config = dict(
    num_hidden_layers=12,
    hidden_size=192,
    n_experts=32,
    experts_per_token=1,
    d_expert=304,
    d_shared_expert=0,
    hidden_act='gelu',
    moe_layers=[0, 1, 2, 3, 4, 5, 6, 7, 8, 9, 10, 11],
    router_score='softmax',
    normalize_top_k=False,
    routed_scale=7.57,
    balance_loss=0.000251,
    balance_bias=True,
    router_z_loss=0.001,
    init_std_router=0.0158,
    lr_router=0.00109,
    num_attention_heads=6,
    num_key_value_heads=6,
    head_dim=32,
    vocab_size=16384,
    norm='layernorm',
    norm_place='pre',
    norm_eps=1e-05,
    positions='rope',
    rope_theta=10000.0,
    rope_fraction=0.25,
    qk_norm=True,
    attn_scale=0.177,
    tie_word_embeddings=False,
    parallel_block=True,
    extras=['capped logits'],
    init='normal',
    init_std_qkv=0.0259,
    init_std_o=0.0259,
    init_std_up=0.0259,
    init_std_down=0.0,
    optimizer='soap_variant',
    learning_rate=0.00499,
    beta1=0.95,
    beta2=0.99,
    weight_decay=0.0,
    lr_head=0.0112,
    max_grad_norm=1.0,
    warmup_steps=50,
    schedule='cos',
    final_lr_fraction=0.03,
    batch_tokens=65536,
    max_seq_len=1024,
    doc_mask=False,
    train_tokens=327200000,
    max_steps=4993,
    dataset='wikipedia_en',
)
Below are experts of layer 7 (counted from 0) of a mixture-of-experts language model. Rows are named router (the router's row for the expert), up (a neuron's input weights, with its number), down (a neuron's output weights, with its number) and show model dimensions 128-191. Each number is 128 + 32 x the weight over its row's rms, rounded and kept within 0 to 255. Numbers have three digits each.
Before each expert's rows: a language model's description of what the expert responds to. This comes from a sample of Wikipedia text that the model never trained on.

# expert 15
Lowercase syllables right after a single starting letter in common words, e.g. p-ock-et, o-ce-ans, dram-atically, sod-ium.
router:133142150185121107151144132113115154082095127149099128111098088147113180127196104152154108117143114120155118061108152185138150121118174142102079131140135106097135182112129115130174131095121093
up0:090119117140127103116153135154143163115147139144124156138148144088189112160151121176163162146119124130195111130169163159108097166119218138084134063135139131141153132111124170134130111151145127
down0:107099155115142100078157087134099145147109136110147153160094169160128122115159080177158142115086135141184125105124093123130141200048194176127143157119160175117166144111079154178151145176078112
up1:138119164179119129133164167113089114113096114115115169105091136158123159128167095160125108125075057140139145103108153159062144154115145154095072160123077126124122133105091091131183089105104108
down1:102098105107128120108150171081127117100153149060098065158180139073147106118163109103129159145138127111153181168148164141135082117163117098097127134097137127222111115156154127082087154129169182
up2:173110094092098106148113156194107171097135174166100117154097120193190140136168063135110135052081153142149093191089115168130178105129173174143117141110076104150150123147081087174155154100150176
down2:148174130124145130098134132168083125112145195124135083032128093097165169100107102098075164138099173125149106146124142173133158091105134109144138123096068129236107097150170123184162121120088145
up3:150175120095082143138124174124095156225124138124136118047112113117157086123096158147101155097101112124116111104153189141129113154155105124087089097129176144173096137148157199104111131124107053
down3:114182195120121139168135133099178166210139105089138107170102121131174132062106135165134116115119113159143130094125144157113140117067123031117112139093137108083123141147122206126095160098126077
up4:128140179073165118143141118132165130109146120104144157158103085099149169159184105162185092096127118083161171130163140114070138103118131160145084073172149081148177139111146093132133086121066167
down4:137134128150130140131155160192099081130139154115109139151139156123135156140135155132178171155138096161144100167108132124130106117111127110199160074145149113088115086170094166116145145207138110
up5:088127124130152179103088085159119101067130113121125068143128156104149118161174129135120180166085135161157112123163146123067170132135119160106138097165150114073187086165139149176134186113087123
down5:138105096112163119107139137102173131159169081196075160163176156168092107076143179100164082125141070098116095075129104135145169060077166125151172124190145125166139123139134117154100166146119102
up6:192151094128086113177123126195157089146132153101167174154103099090160135153142098167166182117132146098158160152141137108168096138147143151099148116082128143160120119142131084114132159124184103
down6:180169143154109079085153134114126171135137157159164170061099180141086108152149110148142178116126171050159161077157143138107141138105147154123080109109139135105035184121155121075169111136130105
up7:147197155169125084162112134117117163080118126081124186122178116126160137177161136134114132162097173145117188129217125091057117176132122124146144157128163138109126115157139108083081063144165188
down7:182122071125119090156103153103137120132135111096095096118139146127100225123123144106077133108125097099102082155114141146141148168170084135101083156187061064139154116164119135072105191086051060
up8:183100175125197104170157107134138163118111129106180121093171140145100130108103087150199127134074119113181137128118097096141169110058120112131118090184139115160163119080140172117101104123162088
down8:077125073141101119090090092162162125105142076150152080068152103126117080082144111123177123071105124143171128143147138141103156216106039157122196115093163157109140128089192134134092108165146133
up9:108119083110177180098106093131128168090137104155146089152179202136156099199142115138129169108125141128107146139128144125170144135128118152098133107215096087161079099151140102173143105158148111
down9:089082148139146210118093144128112121083179129138139088185132128124087120074084188168118165147131129105114164102120109132121132114110120147068149135070120089091070106126096126092111139188162123
up10:152131115105176197131133132144102184087156123132129138116157063133124160139167145124143125162086080171122160105177110150161194133116060182128133131124135185138102116088109133150191168166130174
down10:120111130138153089069124147133120098110116169074135144068136118109134140131091165175154146121164081111038104125147138204065145122152099110160136150180153094187112072150063170150160149122131119
up11:123085125101100167119116114075116123162096146166097102132139122103095099132151172103166128083145073133124165113157171131172143101099124102142099139121128101167167142048095174105052119126144149
down11:065107159165116118153140101191102139180136115106160153135094194184107134083118173187102078156119128098106092110104129040169200137103111116167162128185116144075092125147118144075161061096108154
up12:155095095110114135118151123071116112144102134065101122199162160123145058080102144135141169118151128138141134160106100180142143216141114127154103143160128125130138131114104073074133173099087121
down12:111113084126138128133104119144108122213121115144101169055125114064129117102126087173171145188168106140189158152109188145109128186143079143057121196161137090169123110133138150161174143081127164
up13:169151120128066143148146119157104131122073071114143160112151148110092069146094077153142167155142059177129095196133205134091103090121113130138128082179161108161128132166115134136134150177127133
down13:139131138192056051111116139110096188137148131105141152106136135094167095145140135160089107104114112120114129157182135198153134178158111145186168128136189138107167085080148133146173083129175097
up14:192099180159079169176123126171057194085087086123115107141079128112133090143101146168098146122138144089144123112162180102119113168158140165137112133120105104106140073225107185173121184081101149
down14:062076112113109140151119127166152075155155133154138080075109145118181098161123138184116174144139196114101072194136184158134123138153119171154126087119104145128110084142154178146115071106162173
up15:092074160147173158184150143128141164101048127160119130135109137122102096080082028162115146147160158143110129144113133144126156077137112129165099125153177120149111191083139095140124130184097140
down15:128110124162096149106119112135157158128069220082187171167107178106103115079045139136149129140121104114168118122114079123113097120138148105155158064131095094085075142144121172161118143161063183
up16:058142155172087152108142140155194073074160128183075099126123107151124119127117152147098109164187141148144179132155153147103205140057147134135050133152104121127152085069131127171127118111173096
down16:212148157138171142095125148079154111065167119118147090157106160157111060157129133184102117103150075179082086123137139126100112156102153086084119103092132124136119161141111171096096077155112108
up17:102132104156111109071099116121166094139125137079099172126088062131117115122115131112099152178120148099107181129110139140096098169179100201134134136051102126167176106157120113160121127114107116
down17:141083102074097110108111068075129119160142141129138145076122097134052105136063102140157065138150120156149140116150090128133106186147147104093131144223083120119158084196187095159079125168108110
up18:183126145157208114143126136095057112137146129067156128129147151133146134123080065109137095074083110129137113145198142096143109092164192123108143111137122136096133143127085155142072095091092127
down18:132158095131128083151090111072070165193164138117116134160104115144160110155111127145083103157074168106107158176126118145139149067167173087090164152123153148126124194076178092139116152097094116
up19:131171177132132081145151088147086159099100170127145103177098097088130169129083130187113134107164109161141145171144169150121104179147213117119106179100179136078127170148138077173120145140068139
down19:129137150108139114125138100157132103128117133110157129061147117131139161149110083194162123091140052169162117176126131117139092108120082106150127097092119130101113112191105100146138129143134147
up20:084155134144175155072149164168134159118131128163119113117148116133136104070146139115185140091150100153090183154108117174130130132124192104085134172170117084100082107127042139188144163173081146
down20:137126137126069143151149101157147113121124158131146128107117136114135111154126059103096108179159137117104103080178130105095176117052194083091135090141176175118154107187081134148152135086125106
up21:093109102092175114112108116136175175081147142124063101131072130111072148150174123102151169114166075159123140154129109132103094082053152056138124118111151145111145167165164088133154117093100090
down21:103097152142106131084118188125109121166101172124138110181150164128120072113142169089136115096098129117108110046110089171087154158194162164093088125102145177153160145132141175145149166155190202
up22:073128118166077142134073159139135182126165089157136097124170147157182150101162133099089106178169167130157106127146114144131088142095131159137185178128188193121140145187084114120149155144172101
down22:161125080119082102151122152113105138153083145157164171110129132195131083050084130158180098113157134161113131115119065131127147121136151137102110138153134092185216138135114107061120149118135110
up23:131133119058138132095137117143044159198086175151074162122150172094089143186172102061162091074137130154119125164093094155159148090161131095120093113151122126175192142118098115196157130124128132
down23:143116103164129159153118082165120148148126138100093069156125100068141167154175113107137164070104094070118186130156127052110114108098088189114134123105205132147112074136115123083129096174152129
up24:157101066098146153137075114117103124128122141125134119157118144206163154078185095142167085109134108168121123125129107123140112121104099140155120154102141115122100124105091136055117109134100167
down24:148155122106104046085199145144128141110187141088160166062108124166155143100143141144105103146162122059170133107136134144138094175142176118120127136115141136165144161106094095098157137143145148
up25:122135182111178110107099146167128142139129138110206128247143116130184173147133118138198165121060176207120135137050063076100165056140127138115118108085120128112111195132122114142163111167169083
down25:120080106110148121121137138119095156162205081100127067154139133137117163101195165162103100191119148121152116108169148115157152119157137074171103080097123108139117089157174109088078142140150112
up26:162087105144126175145102204146064121159124121099133109169154160150093159063126149082153198091110149177163092146110106076181133085051170118058106157072115118130083128079108136092155119180167124
down26:136141179122124182102219112170057155116125089078126154122146179123177122114129203099097179091115144134119112085104144112159146120154194161133081121114125117137098126138099161134158161155113154
up27:148105085138124097135085100149078140116148122059133123141155163120109186105152121119107157099179127146161099189178142131137087132127162113132132113138131109156126099128097133116107087142104115
down27:153113131095112074160098151142124163150120100065082066093142113123089204046110093122097157135120143148164137151169128143138111134117180166131182101083156100153178119178119113146155125055159108
up28:151120154138137157137085105073036108103119100090140074157123153192161123161165136120113128102163159071111164226160148097136102154142085130146144140128069129121149142157139096132203140071108167
down28:154120127111122147090093126112089069115204170127148162125128134116123129148141102146159116175121101121118125162130179113172130116147123226124143135128145112091158121185092113146229068168121112
up29:125132122104083138070114149083146109122145144101099140137161097145128141109099156142118135105083081098181115190130149106136111157193173156147173116172154162110181190154117077071133144106148168
down29:162105145126090128121105150160144142113167158119078136140125115119177065116136095114116095149084123140128101117105128105132163116149054125125148187117128143122107146132139111158164167064106150
up30:105137160162135124143126187163160153120123122135173147174176131110145100150127168135192110107149144120134212115125112118140120105076190136109079127156106153201184092120128091133128189165064140
down30:132144116149137109130135133088149107104154122081151150183096122090135124155098062140098154111089124106154135165018144116134113111119144155065147057182112160152120095105071125155058135194114142
up31:143172120113087115156125139174141139083111136085153076107163167083076160142160137185119109182139121170135140130083086147127109171107124155141133115122166064098076128078086135134175077111162134
down31:081134117122126128126135146154125133108078192127154140138098140064217128168102135133100116181129081100107099160121101050159125078157174155130077131142153107106131083113104118125153078167118193

# expert 24
Words in wiki section headings and table header rows, such as Rank, Votes, Notes, Role, Goals, Ratings, rants in entrants.
router:145177178064123109066095182110131134133098120104182102082138088112091198148136064161128126092100091111146158165196106155108093118111116138105115165096119153052104169134082121118131123120116138
up0:126085126048132144125120086126117159173144145158118100144095125079144157132110134137135088149089144162121091070159121154099136149116105160154125106171126214105112130083124119105167110172118064
down0:131165141236119184141181102133116132160096114163123162109114106122115137158134203116125164145191167110109162116130138159120189091091094096187166145088190096148123168156140124080150117125115140
up1:134114114133113126187098150151176143119113109119128163159163166149107147130116114102098115119111105116072160095152137126085063087154087118107116148108190137119090209137095132150102152154096112
down1:135089130095136081141134147109086120149150084124085162177182136161135076091101158129109101075153138137182152189141125085102059152157109125169135148111136091114151145143117142142082137108117156
up2:091116100120105128134169143049094082131177105135190137159098120189123115140143121153147112089093158089136100192153103132126155116130115136137127139083119174131113195203168153140065145122129114
down2:084079158143143165086083120156020127155156151130164126104173181119064064201129108120101138106111132177133107128138113124137124109112141093141101113119078167117123151197117111140103093079116150
up3:147198102073108168098170130134169180128083186107155147120122113115148186133143110134172100102150127161161138112144142136070138203152134121141138152154119154163141128104127112091123102129124139
down3:124127078113162132152168075138162126118137154176154176148187155115164092102138119175172155141097128104170162163131144131147131145091152165147180100075107144139161118121125165110138154094147148
up4:145123204094168094117113105126135127051134150156136071165137140107112200085152128148092113095164169120153128134105148074159119107119112183111095106092076091155141144089130132108115093183156114
down4:085168177191119188175161147106158115073140157131095105201074152165169115122121107150105100155125109142135082161141149085170086130131121148182176091131123105106148108154083173133145083176115114
up5:131111125120156114164159118115072177146137149121103125179124116131089106134097076136151092150131092171100135112155096128169063169086170082175161135127125136186127101151094135115202106134082143
down5:134145077052188125118155116106154136170151102143120187118122126166150106101136183109126106107157210141080171110074152136149089166120140125179155166158125117116053183130144112124121109122129130
up6:141135159082133152109086130151167169058082159089147161143136147121102104153159090137106108161088106142137080092190168173114140130112142178119153155132137093130108134186181122149136145127140092
down6:105088086141151136130139101177120070155148106117093210079114083162110107066142136183183132085131193128146096161169162120094172132151187102141103082126104107115125106160144134166094134149191096
up7:161136126054173099185064191123102101115098169136125152144145105170075158161148145118185186156116112143126156108164100182093134181157119088105078121117122096118112128121146089088172145157123064
down7:106137089092111102097111194117136053141119180102112117155081169175136184097112172146094155159152122088128093132087119132152144214159132111138165061175115139090129097126115075113154152142133162
up8:157147099165154105104183134149109159060073129166106138208088142191101169084128152105168087110112112131186067185114131112112116145136138108100046103127157101112108145095095121057153068110115127
down8:171103145144106104115116119101078108130147146142122091141095124105141119095160147104164113161143112158140069104127071143061155152124157108146122125110125134178107128174121132112089114136132191
up9:153098058146059131124140118143094126125117090077125136161140163120114122100133141060184163121070165155111115186104130139131189130126160083103125096106194126153104125157147115112113051154107132
down9:125142062160168104117116111142112150137129080121151122074156078113164128154166078089118118116161122130121172146105100106081164177189091155151172075137146132113068150188140118086152104106119142
up10:191108117087136144094151189163106115173147133112130178115133019163155128173137160110089154142165129093173135134107126163084146143084132102140069184138120129088135142113117117169173184150139176
down10:092106122106168065139158149153178095093187142072115084145097176125158117112116149098114116126057184132132149110105119118183089138100167120123118112150136103096153158115086138180148099123141147
up11:182123161120152098097165195117165183078183139141120116151192152141124094114078135070064098139134096210117165142104108150081124091144144131089156169146110085159108187082108140119124168098144109
down11:126108133105124204158117116104156072130164090124108160144108092089134107103123074142045167085103127139127146061099143138113153061146125094162131092123169169143150129151206161097152087065151121
up12:135155108089124173144165138154124182139151136059169160103136130082050194166093095123132115173199162133136157143139145144144143079099056198135128174127111146076137118074174166150097082165082122
down12:119060147170143054124171154108135127112166155142136104183192164092123099181088142113104091157173136144112113226074149061137160147169206141137087122111103139126144128140100164104078151110162124
up13:133137164131214132182125162089167099069090088099190120137124114139128146207113131131118128136121102142128124129142143112139115146125186158125172088194217074063140143133102107096137175124135129
down13:116041118180178057107144103101081044099086099098136155108143090104167162155125130127170116149151171084181126186129161137115128145097109087146105152053162140146128112113141187116174123090061119
up14:133115172113146128136176147118072196143104097112144112122106167145121157104172158143110139069110100178168112144147195140155139175077142195121128136111137158114110166111162155141150099110115158
down14:067188068174178163139149105116145119147104124046148147172112100089151141107153140142118085162144120156150139143116145078102170150158094135079116137098095108145071114145143079129134084135131121
up15:151157102094145138134216168164111183157148159119147154128163079145123137134098086108115173206157146077112078170098139121135086083146145150089075104132169147123108114156142114165071104143096106
down15:137134095098146054135104139144165062112092158140122184153076100148140080144112149096132152127156195065117140113138107106136072118164140043148155096146119147133082107135108158119138169164135152
up16:170209151100206062125123140125077165090153147153117101080131166122110109186104136181109080131157156189148122119171101156119172110104126187067138121113143131095180097118145149070120173204122170
down16:105166137134174151135151108117142113171167134159138145175097119060109125126134144154121168133158115111124089088163191110068170181124104144059086179047122127134126112116113199085097140109134159
up17:095075124098145102088103113109144157139126075118129114086126100142128147134153110135123092096095142099101178132188129152074136157146124059116104132150113098113148093147128183180191165188080077
down17:156105165164151219177099188090076146073176089101138179140074160149167115112132100172089196100134120150112141141171150097132175148040137133139081091133148114133177151170152149173102091180152145
up18:170088140127175124145156129151188133092162110151185098053125138139147158093211122165103162117088109151120157164077149128110104117177129058121140133062151146153131184136103072161146090175102114
down18:106169116101118065154159169156089178089107113139119113117183136167118137126159084160172134101126125142150162155149113132180123132115152123158069179134115162143148135132166083145164100126135066
up19:120123138137173113071103121145133165144119123185159167127072122109098115147181082147113157106152136155161118122143161147115198090154125130132121117139051122140119121185143131174152165083110156
down19:127111142167100166084146120092103134160125121180134124094160067175154143210103145161101147122177107128068153126120100156137133174154106069132058106148108129137143114151164083153094117137075116
up20:122181124110173116060122153139173082188162084122160126136127089116134155159072134113106090127101138093143113162049138089118079084139150173165109097130116130147123175112134119093108139127107193
down20:076137144092098184109132156100070167115129112150135083118133122080132015129156158144130109182107135132091124113093128136150069153082115120112125120157143161130089185144117116151129152093116150
up21:073147128084178116082135141132084104128132096149045084160147074064107062166131138126079173127110114158206151179089116142141094144122118141153106069131096133102189159109147149154140082106149138
down21:143166177093154080132118101139093078170160108166136087111091131094128117113141156110097170152131113159169170114089134167124170144135067054124155080155141109120149127136131124099154149102142139
up22:143173108152114116088135154135124103109085091044117059174111103140128129104143074143084093122098130164157141085113115071124150135114117149087089152127082181141101131143132162148121096136142149
down22:139137148218145185174136100129116099148130130113111145121167172095163130153132112097103136133107152143190113139135154110152140130093126098141167126134094119169137142136109096145126150114188121
up23:142161095155160084112096232137116183132094122203122172177118113062083110149125105117084131116095156162109109180113188147165157103137119178160085129103104147116115124121131148073149132132140125
down23:141126112067090177129130146120141137125127152170144166145087099126083149146083064108131111177104122167185140167082104087107126077108125189106155124114210090038081110170132132113152112109123117
up24:168100119166126129121101113077135178146187135133130113124130161141102111142113083162077185128131141134142167143128205132078142120150129156169087169182128100127129181195128068131175198115160172
down24:217139096104147063110115129115095146100152067170142117161110132094139151066143153116158107090076159106081112122071159110157178080164160136175107103161100119183116121097095142139138120143162085
up25:202096100161082152137150162104176171126095171108150079131107132168116207146189131086108150134129079143161119118104125145125100121091073214118107110069133142099068115182159124074111142118157139
down25:150135154139177079163155135119155161189113109123059135114107110128141114159141213116167109127120065100106133111134102128108085125127135183113178091171100132176130149088144120132061087140120116
up26:162141102066169087139101076107130153120139126069156134109083111105057091185095120104130133108157082132143112072098129178181109111182148077089148168115138171160117116154095133099127124173117090
down26:132128155151056141143112159149144108169160138133075115113074124175138126094117118115104124139142102178108156170118126108140113078135117135123136086161099151147185137158127109117163117123100134
up27:146067152120109084133126134151103127173154145162103162145131180095134157085144156099207154107158183129163178095166142152151125172141134099122108125147101171150095147164178129136133143137178075
down27:151140114163089097156125132101106122156126130152146118076093109116155114170135146111049086093128072150168091081155146159142201128076110180122152098154091198104177103175132095137146166120178116
up28:068113155169154099140129111118112165124079143057139073158056101112127054105136097105154137096120161127105146176149143111063138163141082126104114136133113092103148119143170128173125179149103115
down28:122101156105086161170075148111181121172105169108141110121165154090144140142137128149125137057154167152130142128143145101193122117090104107095181145145101091103084132104184088082142123138106172
up29:109151117118046156177127119106140153138102078091141089116131117144092164110124120113126107144075130157147156155092113125171107075147141159122042135187132156137073157151128139099143111100164144
down29:129111119116103124104145148152093111187133131115097160118118159167142086149121142184127082107109076171161162159118086162174097101096080187068128096116101145130127096102095087118060126106081121
up30:116095186134133148175151101137153224120132129155157156112115125131134126117169083189121134113101089129128184149128118125118113173153174161075130172126103106126148139209090105141134151152113154
down30:081155111105145134113157201166133056147165166101105076100150073153123187116172107130090107164153157132131147171129086155172146145144103113219132126165152090101107142156118097151141091229087144
up31:132185170149092143130079130091127126121151110090180134157105103102187141160141138134163141091112112077132170147145153152145125129115135093128143143139125119137119115148147118178138160085157196
down31:109097129114056107135149144102076098223123160163107113169119090106164127098079157096185150133070142089160107177105121089096167158112104172151118133179069129124178064113131144154098205107126185

# expert 12
Pipe separators between numeric cells in sports league and election tables, plus semicolon score tokens like 1–0; and 0;.
router:168170138083172169160127101087183174088126125137134103139172129094108122089147174126174123115169118100149182133144098137053134090098156142152144166117077140138100129121130127131111140175176104
up0:164087128112125120127067122131117134110152141081152156165103113142098156112101111177161134140044059124154188158114163178075127184072137136098156141112114155128149199139079072161153082093127113
down0:185173122143125175117159166110124056089167101134158132211138122163131107096139113123130060100134158144136085130112074168125080085128074121173114132098106153070119115152147109131116114132158126
up1:191149062114125156135104194082201167080153132159148117170172122138167138131059109107128126106101171168149143125095071132124164117127173107088146119156082092110115171115095076087093110160125071
down1:128062156116153104168136064100125162134124115111126168157080160132065134101157116157120144097131161115092137102072163168134141156076184085194076225112132113053120101141148166129159115113137130
up2:120116149114141131082149116105125054114131132069129127152069152132168142122152109071140167088095122117151160159141098085124124073115157098100135089108099122071140071143173115164122182190161139
down2:127113114107112143165091144206123154157124119192165155102158164169155097178119114069181130118089124165141150115167154148109114135088132126126110103125116109075141154137138139075139193108117150
up3:134104107055177132167171133141136130157095050097149128145123102147117133142123127147118128157113145099094208117163083088088097061109198164131148133112110151123205161166132177174149132126132147
down3:121085062088129150155102093097112104128121151116105078096151172114123111156136164110156113102140099154099110133133110072147191110133155108157123094158119114195188180118138166180110138157137167
up4:098170154055191131148066161144158139108141093157152073193150149116106137106089118121121114115162137181146114135186121137109125141121157109094130150116135117083215144185108129135136188143102121
down4:102166108118125138089127104169076145113133105153126161193097175114162137201101086126176124112151155143101136086093157139137139172125088113147129171136195138110106142129157127179179099133116135
up5:132108134134155151173136114145185080152177055128125143075074161116119129164068148140139200151157101124172152155100104168116108129077213158092108099149125157114084186123141117202139118171181123
down5:081159124121087060154082155122106160080116134113153195111153150117153140133090105098165105143080120167123073143166114105151134156144139213130128165077121128119098116085117131156131092161133118
up6:120118108113112172192054140155137091175116157106081119043183093117163089132151090141107128110120048126131145175195085102097079135166143139074118123123095161068051134106134121170158138117131112
down6:162169139116202159147121094160104118139139114081155094131153169129143153144202126218096128152102152170141080140094191201145162149115112145107103127117138125094136122111190114083149097148064152
up7:139161113156163139177071102152154117133158164149168109156128146118108098165161223110107082112127163074085118142109183156091128146102189111161144086081119111124124143146143172145113150136111112
down7:107137177067192140148169135093110178135128081166110138077123167057113061150152125151109111136147126151152153139194084127182172131140107149102121130118079152157100127079097055086059125137146159
up8:075145156090161134108179130139112157057084167141122142121134137155126164129158110085170111083123133121075102113119140112133103144066245136113098123081099099129173072061147138121135113134077090
down8:128128128098149124142113142134045058147154206091163103087105175083168082145127090198135143133118103105194115109164073150187116146171158101185132109172162195116140163143167143164147098107139133
up9:128161132081169103090126117183150157137174119171132049099088111141061120130159169168193150122131171095096121098101134123155103117144125101103085147123129187111187129147121107096089233117092132
down9:091118094096141144182048121130131141125121145184142143116060104133146059095100100119204129164155115101145092135152169115130151103141180165149061093113097102159143136083186075162086172100064152
up10:151128180133185097129156115135136153089105149113146135107187117120118176119114161098152125059123148113197191107177110114138134104088130120084049098130130142182092097098157158103090099159172101
down10:116112070107177135134152176130109116131087124099170155121134115088171146144101119121154173043097141165121106159111094145084094135123149170082151152098121100123145168107163125108178090134217146
up11:097107093143177112146142127120159109153139147086065112109163110172133143136133150118092122119123108148176091190140093143062116218097142124188145205121090129167144155111056119091137118183108138
down11:060124094110125133130097077157105104099142122112140137182098084095134142123108097104104170134174108105187082154149092138125141114125128141184129165120117091140166094163124182129175179116109129
up12:137127118111170129074159126148185071141093109138133135176110109114074160118171019149155114092180105082149134121140115106113076134140110153117188127172145162085159118131116133123098162166156090
down12:182140146070141115129111161125183067092107091135108090174112103123233154137124157127132145181117037090099167109156091125079137137114090113114115168141167143089167102100125125083156155154105160
up13:116154197148095191138124080201169127029106156119125172180153124119131132108131121157190134146132057129135140172143104159062151099124168133152108136118146121137132085107158089090111170121115134
down13:122091143093155126140170140152116144077117128117088178094205131112147130143184113104106188148175076121155134094071094098087188076160101101112097121121156191165123113140169139145146074163093117
up14:093157148125144133085110044127147133135140110101180145149135102087131137120069139114171140190111145154164122079133117155128145137124101111111109145133161096113142140130089082182195145123105108
down14:118155094114110081117103114168132119071097120162104114092123162160161110092128204153113117122147116145111117075152191153148163138140119120136137081085124159104133180174086123149153104140103102
up15:195168061125128132125155098103137120132118124117135193135131170124135109151192123163122160155103101103067116116116151100138125072106168106138102174131113095117102124103121108158089162083136152
down15:053114105157161103074166154111147164145097177165131127175136143158139191087140131109168191123129086137130154085131123129078189110110162133128150116127143216118118138207154101091070145144122177
up16:154181145119158099105132147183182045140141139153111159158155109126163109128173111148152172166131090119116149118156144130108154165131204109117089127113140135125100114060060081119167141151104139
down16:168077114110155127209116155131094113126150168087092129091154148145108104158114118188117172070124104162113128095120168126107152138142110099099079046136155156151167098113127150136155076065120149
up17:186163108121130139114149090126183140131119120163112143139109149107128078148090111088111138134116083098161169149088118169083100114054160114103127088116169121078174160127113116170113117105155122
down17:124116151078144070162103122113108142143157084097164082123168100165180094105146121130141148138108184143152122128110092170096089161146152162118056097103154136111097185074205080088120143218179176
up18:156180104192159024157121143071166141082147170192187123143138167135142152121138081099119121131128079075124117106063135165122131066106121135168160137125111144089114104100050114170143130160150059
down18:153155148147122162082115122080169154103150131110177096122202101130102119050131071118078115083098079044117126138104081120164106080142120127109134156131131162095137130087155046138121149180145111
up19:146129126079103123132070118134195115110107120177150149140126096102143104195174154196146116151145126139055172166140074158097087118085147141117138144168088144134149157145109103183180173196148101
down19:133160127126142128127094112115130135090094149153117170190168126148115158177160146122213123172131092115092132169100118109140119101163138097129116152105146129173154151159107108121154158120128114
up20:185169095143127142102052065140098162119132113152063193108085079143106130140121102188132218142087075083089134186107129143106154071141137113165097088139119129124113159176138147141102127148129125
down20:094144102102108191141149153134130137118128111130092168152064169117113115134113202122155123108060149137179140060146045101077139112137122089173161155088135098155159120212181147136157132105150157
up21:166172092141144132185100085148180157114172152136097168163137136119131141143153159107137104089145098093089070182105120164076122085141151126124151185132086145135174144155102108145144184154125115
down21:148077132176147106156153103121088098139114176124078086144139122107134115192118132088175180149127109163155143118149136130147133154176075103141126153082159153125128076179120126155172083096168140
up22:097116154151137115076083139135097117116073172112153142148099067082151168112188128192137096114107094222042120145097102152104110091159159122135132148157161129146119138102096184154142129088103130
down22:135176155137120143083106086134181153159133078189118180100071163146169102145129102130169228125093181161098096116110137138098102085168153125183106127087122149154166143112193129116090112139092130
up23:160087140137116067146070128111138114113082124134061059076171107129112168150088187126091173148079152082163126093155103136119146121114118188116071152157162133126130142096130132151069165112055089
down23:124135127119143134177098141099183063114135093123098203106065133136096061132142115088165123117129139127100116123079126137164212130125092088103137164196211151155104074143119114164159094106091109
up24:127109181175135147150146149111160136136079167131124150180184147100072111110163161154119085165106164136065141108100113124152092150111171098151139182157099112104139073045061133110113140168096131
down24:164113171114143077169142104136113097045134148100162145201158138095189125129097034110161119132113163119181114101150086100135191113148140123164111121121176081126115130197143081110117135159105100
up25:166140123123070148090059101151140135106156140137109141116166146137123131138125128115093153091090158114120162099181182146107107096134174097167101150087143067088085121178134167153121133086154171
down25:134164177090118167178106090101124145134110152184184067080093131096152103124138152154099103142126138130122131104231127129155105184141117122122099146136108112119126146177096083114106167146150093
up26:146129186111077152143142108149153070198077121155138159123183142132155134193124156153072140141132104123160196188127156049081121112126179154100122089126111119203183162099144110160121145121155108
down26:175074071133161128143109138136119128117116110094133108112106092120181087160170089166076104122187139145091163108110141087105141102092174138160086104138112192128154149143110153099114142187117089
up27:121084146149126164100175160086149162065085097149075113134113154111144171096140108143100118105104137126070197097120103089084120158097146143110106119187089093105109167158124091098156168135134087
down27:118148133151099075141075050143147125121104142142075126161016132096144176080078143147119124122116094107155141170158115083128055072200144146110104114136136164119121112129080103128104159119179145
up28:137173151080209098170114163134156179140122116139085195111107171113133056134101155149151169146116123123110182094122156130121146118068198108171136193069070136172152139081076116150183146140150138
down28:193069091088149110123118103092141102027112136138161118095171147148084137102152133135118095132123126102079120188129177147130077145144103069091127114103142155182185111115108041132140120138104174
up29:101097035092131154154094157146176135095108123189108140128098114154097128094118097157144108159119173129163154126109162156071121125086089121124177125104120066147115140174092154134135184097153134
down29:109162182139080104106115122171171196139155119166171142186129151071105174083155174067102152101127130122104164130141066134099170086115160177155190161154061112090102126145157146180106167107140133
up30:181103138093197177121071141083201172132163155180142157157059123164116146115185148096103146153094081074156154183121145103109152142163187149076119143121108137115130140118126186104096131099142137
down30:112162113085190140096125143120078116117117130044132142072186100134057169130105157178121084051151136155099155114152076089170147123125148092131148159096115126142188179106184088124122115130139142
up31:145153110112106113206106138109178169139117135125137077087123141123125143156082154095138140119107102107118149158165168126107133134125164100158139174133069155114145060142140137158145195111170139
down31:118094119100116105131090074126150158140125134076152154129130138097202108123107146118160071125076113133101164110166150140154128182125136185207099112119124124100168128168095114082170159156107110